config = dict(
    n_experts=16,
    experts_per_token=3,
    n_head=5,
    n_kv_head=5,
    norm='rmsnorm',
    norm_place='peri',
    qk_norm=False,
    extras=['capped logits'],
    optimizer='muon_variant',
    lr=0.0108,
    schedule='wsd',
    final_lr_fraction=0.0,
    train_tokens=713900000,
)
Below are experts of layer 6 (counted from 0) of a mixture-of-experts language model. Rows are named router (the router's row for the expert) and show model dimensions 0-63. Each number is 500 + 40 x the weight over its row's rms, rounded and kept within 0 to 999. Numbers have three digits each.
After each expert's rows: "comes before" lists some tokens at least twice as common just after its tokens as in all text. This comes from a sample of Wikipedia text that the model never trained on. Tokens count by the router's weight.

# expert 0
router:551559510495447453487429484441478559501493502481593545518501414548463422506472422570487525520525461479522523435373460508480530500511536487493541549474487509517478568561536571499515555492533536
comes before: " the", " a", " to", " by", " his", " as"

# expert 5
router:568508486454444501526494458460433561685440460438532557572486372556506473475490541513493577497482484457516491508424480512522492537445517474452528516502482494510527527540586528542573501523501567
comes before: " ", " the", " a", " The", " his", " \""

# expert 14
router:545475503479521511445491427517498479498572398511545463517538448516472553483468522454428507528513501377476497445463486498519430393500528530440541507500445509474421549472495498542502493458499455
comes before: "|", "-", "\n", " to", " by", "ed"

# expert 3
router:476479517471501477484524501500485454497527472519510526462512355588414539525468483468537470549512515485446467481449503438493504501492531527425495531512525525514446517422493561510482501507516524
comes before: "0", "9", " |", "8", "-", "5"

# expert 2
router:493556504492537453522461448479493467476523572493493444472469488497464495546496541490515480486532534465492509572512466468489521536494445507496549530509451526529477512492489508479515532516447497
comes before: " of", "s", ",", ".", " and", "ed"

# expert 4
router:512496440428438478502534467483490530519452525449494547545515497531476511528549529538508527504518440518504556451473513455473485514435487467489559486460499495515492542511480501497506582509574469
comes before: "1", "2", "\n", "==", "The", "3"

# expert 7
router:475475468504447517461493529465425530536553527506534554523507439511516488542483505471488532548534454485486566568407530505486427488534471482456463507542462535440484473494483548515517545503556484
comes before: "0", "9", "8", "5", "7", "6"

# expert 9
router:477444433497467458547417473530505455512494383458490541498417503506475516488467442529509487501477502497526505540452493469458502489517509601449472476489525504524495564450568527463480473552501549
comes before: " of", ".", ",", " in", " and", ":"

# expert 12
router:545473452444466520447462491506501543530441489490465527567509520610526575527557478492390491541500477533538518490418420518500523476452494402493542481431480486557430527496498528519547529477562535
comes before: "1", "2", "3", "4", "t", "A"

# expert 13
router:457516489508571394535488451536493538511477471442473489470478428513423474497402450545476540533472480483492546492469436548507489476522512507452492477490503443524469474522540583476536558452586549
comes before: "\n", " the", " The", " a", " he", " In"